Weights of a small mixture-of-experts language model, trained from scratch on English Wikipedia.
Size: 11 layers, width 160.
Below are experts of layer 7 (counted from 0) of a mixture-of-experts language model. Rows are named router (the router's row for the expert) and show model dimensions 0-159. Each number is 128 + 24 x the weight over its row's rms, rounded and kept within 0 to 255. Numbers have three digits each.
Before each expert's rows: a language model's description of what the expert responds to. This comes from a sample of Wikipedia text that the model never trained on.

# expert 0
Determiners and possessives opening a noun phrase, mostly the after of/in/to or sentence-initially: the, The, his, its, their, these.
router:117145119130114128107114135124106156124142106117163127140148104120142138141080069090126143111143092120124102107104156113124122090132105152168162186130149129136085104119113169154132106127137133090075109105125089108133116096159079106137133143128131158126158131113105100153099132081114103122155087108124113147124077194154154103103139133165147146161126134125135147147126158164143118127143095114158089119116149123104139156161121108130103147101142143120113101127142152111152094159193139

# expert 5
Middle pieces of foreign or unusual proper names after a capital letter, such as V-ant-aa, G-eral-d, M-avel-ikkara.
router:135103125131125155111127121102144098114113099116158140112110115115134118116124103118113170084152092140123097110138152077142116142115128167123126108105089134158125130128129108137147107142140115157113161088124062124133108092156104066113169123132103098120151121136141100120089116139134084104122133109141118101127139138168154101145171089105147100129163124153129119121164154116122110082154156123134124149101167131147142144132134110106124150156069132158163109106068147141188107150152174

# expert 8
Determiners and quantifiers after prepositions, especially many, several, some, this, that, the, a.
router:131124126082115099096120116104134146090132149116120138166146112105119162149092096123119143086140119134144101087106118136167123128138128156160119110126117127148116122126111162109112113162101110134141120089113131097139100124185107116121160143101098099117176115105109121171139139125087097150150110134104160141101150128181165116134126129129107177148149140142122142102144152169150158104196155071138094175115141114119146116137133126122162123102153159128115153087130140145186139137126175

# expert 23
Country and place names in lists and infoboxes (Spain, Poland, New York), plus markdown table separator rows and blank table cells.
router:125100099127103114117125153118142124093121125136133111181131163122106115145148054141098163113134117092129064131147132104146099077108126152106122121127122149207111118130101125183147118147103107082123107128111097155139132110168101128095104138121090120083143117159127094140128077170134119120117164118133125148164149148126144113140122140138134124128107148135141118129146139172109142101161148107120096133114120107143139146138153130135138162093130124117176146105126152157164127187165156

# expert 4
Ordinal and superlative adjectives right after the or a possessive, such as first, next, same, largest; also word-starts following the.
router:100116139087087092079116094111144153108154105125130150116123134103128178136096113118140123124124078147123126067108141075147148137123137159134155161159133162155130122130138134140129130164146118120151116117129128131177139101151075133087143141107080131129144109121140102111121083125103112117077115112110145145157135131116131171134183100118166148148135154143133123139114142169142140093177118143132088163136129077111161161152161104107148123135129093132143091109116145172151134114144150

# expert 31
Middle or final pieces of non-English place and personal names, such as Glasgow, Kyrgyzstan, Guangzhou, Amiri, -ić and -burg endings.
router:146097125102106139141121099070135163129120125074160176129164141135133122134085134136144164092092144108120125132121182094133119097130086123144140133139127112199106129135120156142138126127106097128077109131137124103105094096157090114155126181126129134142139135175121104110132120149121102104111138152155127157132107128113161112184148135136177111139133150108134100144132145134147131098167123105109093134117146104136153163163124109104140115088112115124165149070132117168133124173144144

# expert 25
First pieces of words starting with v, qu, pol, conv, pl, gu, such as convoy, polo, provided, suspended.
router:100084118122150080110117144103120159153123101125174139128154104125135160121115130116111133115136149133118096125117179090151128122130120134118133159107137157161125116129119169140096106157126111091123120112100105119136140078116149063101101150104110156066125160108098118143114120105117127095129123129137082170104104099154154163141194097133202116153145164129147125111124140138142129102103134130159133143123133105126102161116127128123147144076117135085187113116097150137151119133135143

# expert 2
Past-tense and participle endings and verbs after was/is, such as -ed, -ated, printed, used, known, found.
router:123100147129142121142120132154102159119112089117190155125162143142181100130122094091134145125121126138149129151120145126144141137114143195116167127133124144161153119116122111161140120161113094107122132121083079149116100104160104130099096153099109121123175184092116112135135113162165106116117122109148135140114119133163159118113166120140135166147165097115157118095130128133140157085139089084071135168105143125142142172148135143132172137104090132117116092137144106106164128135125144

# expert 19
Word-internal pieces of chemical, Latin, Portuguese, French and technical words, such as cyclohexyl, Costa, québécois, extrapolation.
router:123110121134126099099132101095121118137116094143175150134105104125104135173109109152116172110158155126101134145118143116152126080111078119153118187126104162131133118133110124144116123107122093102091114144141077075155105076152116073092146184106112120127155104117111150144149105133145129127152134121150142148137117151122185104151151112146179123128156143131108113160104157159136122084148136119145103157105146112115151164122142144107114155066126129143130135092099130124129094103099134

# expert 12
Closing pieces of place and person names: -ville, -ford, -ington, -shire, Hill, Street, Angeles, Guth-rie, Cle-vel-and, Mad-el-ine.
router:105131135097125103119152102125097163124129101088169122120105137148120119142105119143138150095154109109162087099134139102147126130152127140118136135141128139187107112150109171144156096139123098104124133079145085120148134109149078085157107167114121136120132107133096138136161131169084114135120157137152083142137101149116133102178167141133120086129153141116127120158113144126141128103120130097075088163096142125150120160163135081135121136095099119136129148055096140135133139137177148

# expert 1
Field names and values in infobox-style bulleted lists, such as Country, Genre, Born, Coordinates, plus digits and punctuation inside them.
router:155127106150121128121133105135130165119101118097147119131140195123135164128119091125098160111132095098118118150109141122138122123137112141119162156120115132131108088126152120166118119162140112132093126144090131097160128096133129127100143148107103124109144167146111108120136141144141097169152169147132108137158128128125177114207140150110165105113154160144148161105109113145093188074121082088136116157119117108122106138158160120125130138133120122111154082114104165123162098171115184

# expert 10
Prepositions and temporal conjunctions following a noun or verb, chiefly of, plus for, during, after, until, as in population of.
router:134126136126137132117139114089125170142119133090172156150134135138124123124101104113129109103126095103130136139132139116185162102133144157133176137112092160145121093124111155122153106129125099137112091152098129118127127123147119098131191204107120120095127175082169099147088140126111081084144109138194130151108138084159125134121134109126135107135144139141124132151133160120115151121149135086087111151118155097090156139156147128121143134093106131122131090140090109084152114169143124

# expert 28
Non-initial digits inside dates, years and table numbers, such as the 5 in December 15 or 9 in 1990.
router:139146140086123102115123141074124114111106143145149141137125164132130112140126071111110122095139118101157123091127155105152117135141106175150151146106129130142163117119072167133124115159145093136133145133124109094120127091150102080087117165071129129135137111127134079142135129192122096104153153118132138111135120122162147145144107135132155156107116138136095116123127151154135121061166143131146082116125101117137179180183129106097108139110104149125145087124112135155166131141139154

# expert 9
Pipes, semicolons and header words in sports and election tables: Votes, Candidate, %, Turnout, Season: Club; League, Tot-als.
router:100140137115144092123103135112109140118115128101177142095131127095127143128104085111109146109151103106143096126104134117179119129105099156151123133129119095143106094147111151175081149153142129133102136109104123090146121127120126140088118160123119126137163080103124069118134126134097121085129128132156145131159110143113130157128152103149145121127115104092172110090149145153151155057158173106096108135103132114101138145156115123087138181106144152126175134106092146113123093138159172

# expert 26
Unit and stat words after numbers, such as km, lb, yards, t-ackles, t-ouchdowns, and ordinal suffixes like 24th.
router:097116130166111132093087165101141166159135099131155108104144168124112118151104058126106137100123109118113132093108138111152137132103120131127109139133085155150097107114133182190112119124130109097107127121109113127120147110146129132086130173115124120123165101096136099175122112155132152078137127142124142155154100170136150140156146127131133161121149132132105152150141153126115136070140142095150140149113150083115173154157138124148140169088135146113140106105111082149137108141144183

# expert 24
Pipe separators and row-start pipes in results tables, list dashes, and prepositions in, to, on, In before places: held in Tashkent.
router:141118096104151124133152122121109170119104091090133089177142156115137134161097114095103174145148109153099117119092167153128127092135102136127139116129115163136097125095131159136138099171156090116141140143086095085173104105160117120113139131124123133097162123148130118152119089152127123096129134085158111140155122100130164142130139115191137142124147139144100133121138145129148153132144153136101127175105123139095155171162162116110148143131112145139139135110089104108195132148144186

# expert 14
Apostrophes in possessives, quotes and elisions (club's, d'Aubrac), plus colons, commas, degree signs and some table words like Racing.
router:117102128092160115126122127127125140149115130101154145121130153077152132144132143136110164086155107107113129126151105110110166111151083156146163135140090137134115117122107162136118104113135123123103113133089140108147145058128121155129138136098142133151184149100083122129114113129089111120163122146140130114140094118168158143144156080164153140102191147126140158143122143136110130117135133087102098117091154133139137137136151108133151123080097135136175110063070102140142073106137127

# expert 18
First digit of numbers, years, dates and coordinates, especially 1 and 2, plus currency signs: $1 billion, 1984, 1 September.
router:108102112106115129116100124132115163124133115132150105111166121113150163088137100116117204136118113105125076114139132094136120135114109145143165151131090138158160139139134136168149105105133133096140112117095126070141108090144076107082138191123130119113153154093077121139120096093103107134129168136159100175146157154125163126178138138087157137137122163122105158140130114173159122084152134136127126131082133119114143126150125121117157153136114151132125112136097124132149116144112167

# expert 11
Word-initial capital pieces of proper names after commas, of or pipes, such as Gl-asgow, All-ison, Qu-iapo.
router:109114110082109117109129134130109136122113119126173099155088096124143122161130093094074143126132109101151078139102168119152144113157105162146126136126088102176118144105113134165142115141136085143137140163113124123149112097164099115153131153128144103143113139122162124117126134106107151124131161140129099144148144100164112120205161134138161135156165139107106157163155141131162139132135139143100140155105158137126187142126137115114083141087135153136149131077108128128165079176132133

# expert 7
Line breaks, sentence-final periods, section-heading == marks and opening quotes at paragraph, heading, list and table-row boundaries.
router:109124109123097122125132126120130129161150130092142110104138168133132179110142106101103123094159097123131110100129144148144140073157114189132151158137092123178130104134106110121157133143124093151125110097118144132163120096133117087094145143123123133103134139096162137148115132141097060136120160116134126137123149140136126145135123130179175134159159169166164153129123123145150143129158140105091091129102171110126150128163126080116163124094106137142192132105141117113188124150134155

# expert 21
Early pieces of foreign personal and place names, often in tables or sports rosters: G-ab-riel, H-ab-iba, Mos-cow, Kh, Kar, MF, FW.
router:142090134135135128123122142101087123118129098119153125139131114078165126118114090124115150109095117136107108095131140117166119086151090157120120135124108148135104120113104157169144125166143105142112112132118138091131137110137111125105162155157081107092122118125150112125122131137085125125126154144152141157144136110111152172171114081147180178120117120117127133166147172173157143085163164098115134146133134128153176119201104122150105108128083155133170118136106137151138130187136142

# expert 29
Bare space tokens in tables and before numbers or years, plus signs like ±, −, +, and slash in density figures.
router:118128144148110115109108121114119146137129116144153135119185139103130140135116088113104120105122088132135119135144127119134156074132126194119119110133156107173153128135108138179150140146130139103124123138071113108115091133157098138108112133117104119123127102096123083142105112129103109107119136130106133161145134123123128136136149108164167166138133158098124186124131137185159132056155135122119101154108156111112132143112102104153121173079147151135201115100129129128131060151157124

# expert 22
Copulas, auxiliaries and linking words in running prose, such as was, is, been, has, also, and, however.
router:133099147106103143131130115084096127127107121116134116123156173108156154115143093082132167135134108100081113113114179118112157094128151169114151109138134111159088087109084102168141166141148114088100115092105115120189141116115125093142133140091121147120116194104145131112133110157157106130172133147166107124122117098115135096109155128140107156138140138168131134127164141178124159109131136118138098149119118115110118166140159126108127160099095173115134135110099148121146096157120143

# expert 27
Second or third pieces near the start of words, after initial consonants: sc-ul-ptor, imp-ul-se, ad-min-istered, P-re-mise, plus the article a.
router:142072114136113115076137094097141146112115113126142119119179126131138181150085120090085129128172130102111111130119132102161120147144125142154150118180098106140115095129077127140126161143114089094138138137115101093121098102149092137103142153089121180141127137127117133155105108121092102135107151123111106173106117094114124141168141124172158151131140138140121160110100157126157134096146163103128160133075151110151145135180115146105134131122144159113135082167138143139127107132153149

# expert 3
Short inner word pieces in the middle of common words, before endings like -ing, -ated, -ial: dr-in-ks, per-c-ussion, prom-in-ent, paral-le-l.
router:132134132123143137135121136076172169101152139106166129118110133112137175150120084097116184088139120124126112069128138117112108142132123129140156122132146136145113135156115155179132134113125125093097150142087117114134114129147126128110117132103123154159144128109171087157141093103112076118120148108140124164117133141161089118166139085151159083151167134100111140073145135135128133087152101122103120102123118112107156130148159082082136157125158152125188123090153135128148123159136149

# expert 6
Verbs after to, which or that, plus inflection endings: support, shows, construct, see, taking, because, attempt-ing, candid-ates.
router:132111165133107098100127107094094130120111127104136114157141179115118097165154088099104101129134151107156118096128147131130163132109125135119179157147124104132142138107089162121185138152120102097092111125131161090098118106167080122124122148124111100114141141073164105141138137130103108123141127134163131107125148102154108095144120088145107125146090148145121125141144167125147126122161163123056077124101146101130137125133122111136140199109132159104142137091122112127119106179123126

# expert 20
Month names in dates (January, September), plus s-pieces and pieces inside parentheses or foreign names, such as (s)ports, Al-ess-andro.
router:120118128102126161130105134088155135125140133101131113170143125076141124124113115122097141108148092123101141160116177110148139119094093112173191158097143143126108169135083152157100104148146101102136140119094120134133117102148123102110104190105096132098164087140121112142108169133126107120136123116154109103117127161144154074178148101149186118133158142129129136148169142160140126072154127127113124153126121105126119147178116120168116146095147122115140117104116144161133112114138157

# expert 30
Adjective suffixes -ic, -ical, -ial, -ional (romant-ic, athlet-ic, Vert-ical), and the digit 0 and other digits inside years and scores.
router:125115137119111161108110124078122134089090131118177103121141129104137144140107105093113133090139093132159124137147164148137131102156118179153157135170120163130069101126093145122117103167085118116134129112100114091165159063137136119075122144129095111117131135141078059126119122121137119095116137125123143166114150173131152107136133107130156127164127146106114156139138156151160121098125133108125120142122141096121175152126132124123130122101155130107156151102109126126129073133135189

# expert 17
Subject pronouns he, she, they, and first pieces of verbs after a subject or auxiliary, such as dis-banded, c-ancelled, prov-ed.
router:122091098118102105102170120123104115116148127147131111126154188139141119131086126112121146114121146142109134087122150156121127147107106126161149125118135160135150125145111151117154115143094111083112121116120118122115108104133089111096115148119130124139116132127182116121105110104107134106142111114162151148089122086131129125170177134148154192140127153162161126125160147185171166078133204122133090142076135083113135128134150114127119178105131156137153115107113090133142105150163143

# expert 16
Head nouns following a, the or his, often abstract or time words such as life, career, education, years, population, death.
router:119123129128137107079129106085120120081155085105141127119113131098151136142188122137112110134118113150111109112080147078148129104120146162103120173163110098136126130101113104137112193129137094106133113129091124126177136107163089137146103164120098160118150137127121098115105119161113075171121139139131143164119171152160120134157138096122118140155140151131135151130136152146111141126147136150094101162130167118090131122151106109161163156104133156118115133075103160184142118143127130

# expert 15
Single capital letters and short capitalized pieces in abbreviations, initials and name starts: F.C., B.D., ESP-N, Short St-s., H-ouston.
router:105128128093130128128148113113123135132145152140187124117136093109157118149157115109109131116127084094147118093112144075123116088154111149111174187127079157150150156137094151143105103134146110121099090103137134116147134089132091133106135184122086133120171138117115115163108142126135154154145163132156105117171123123137150118166181131117167131117109130126158113141111162139139100110108140107139125152094117105095156124147135093123116118071099142131180088102081114116145131136143150

# expert 13
Hyphens joining compound words like left-wing and no-frills, en dashes in ranges, and r/R pieces in acronyms and words.
router:079100148092148133126118146125118155134122134130146141122185124121133121105106060098121164133107094099137133096149169117195150112143100158133177139146114145154132145127114123108114138177149125084113130116130140116105142127144092121098140162111099146137124137101112057133134140131116109136120156125127117134143117119129129107128160111137168123167159171119148166074114120177149123089155167111109117139104133138117146142171117104105146137099116091156175121100079120137125108131143157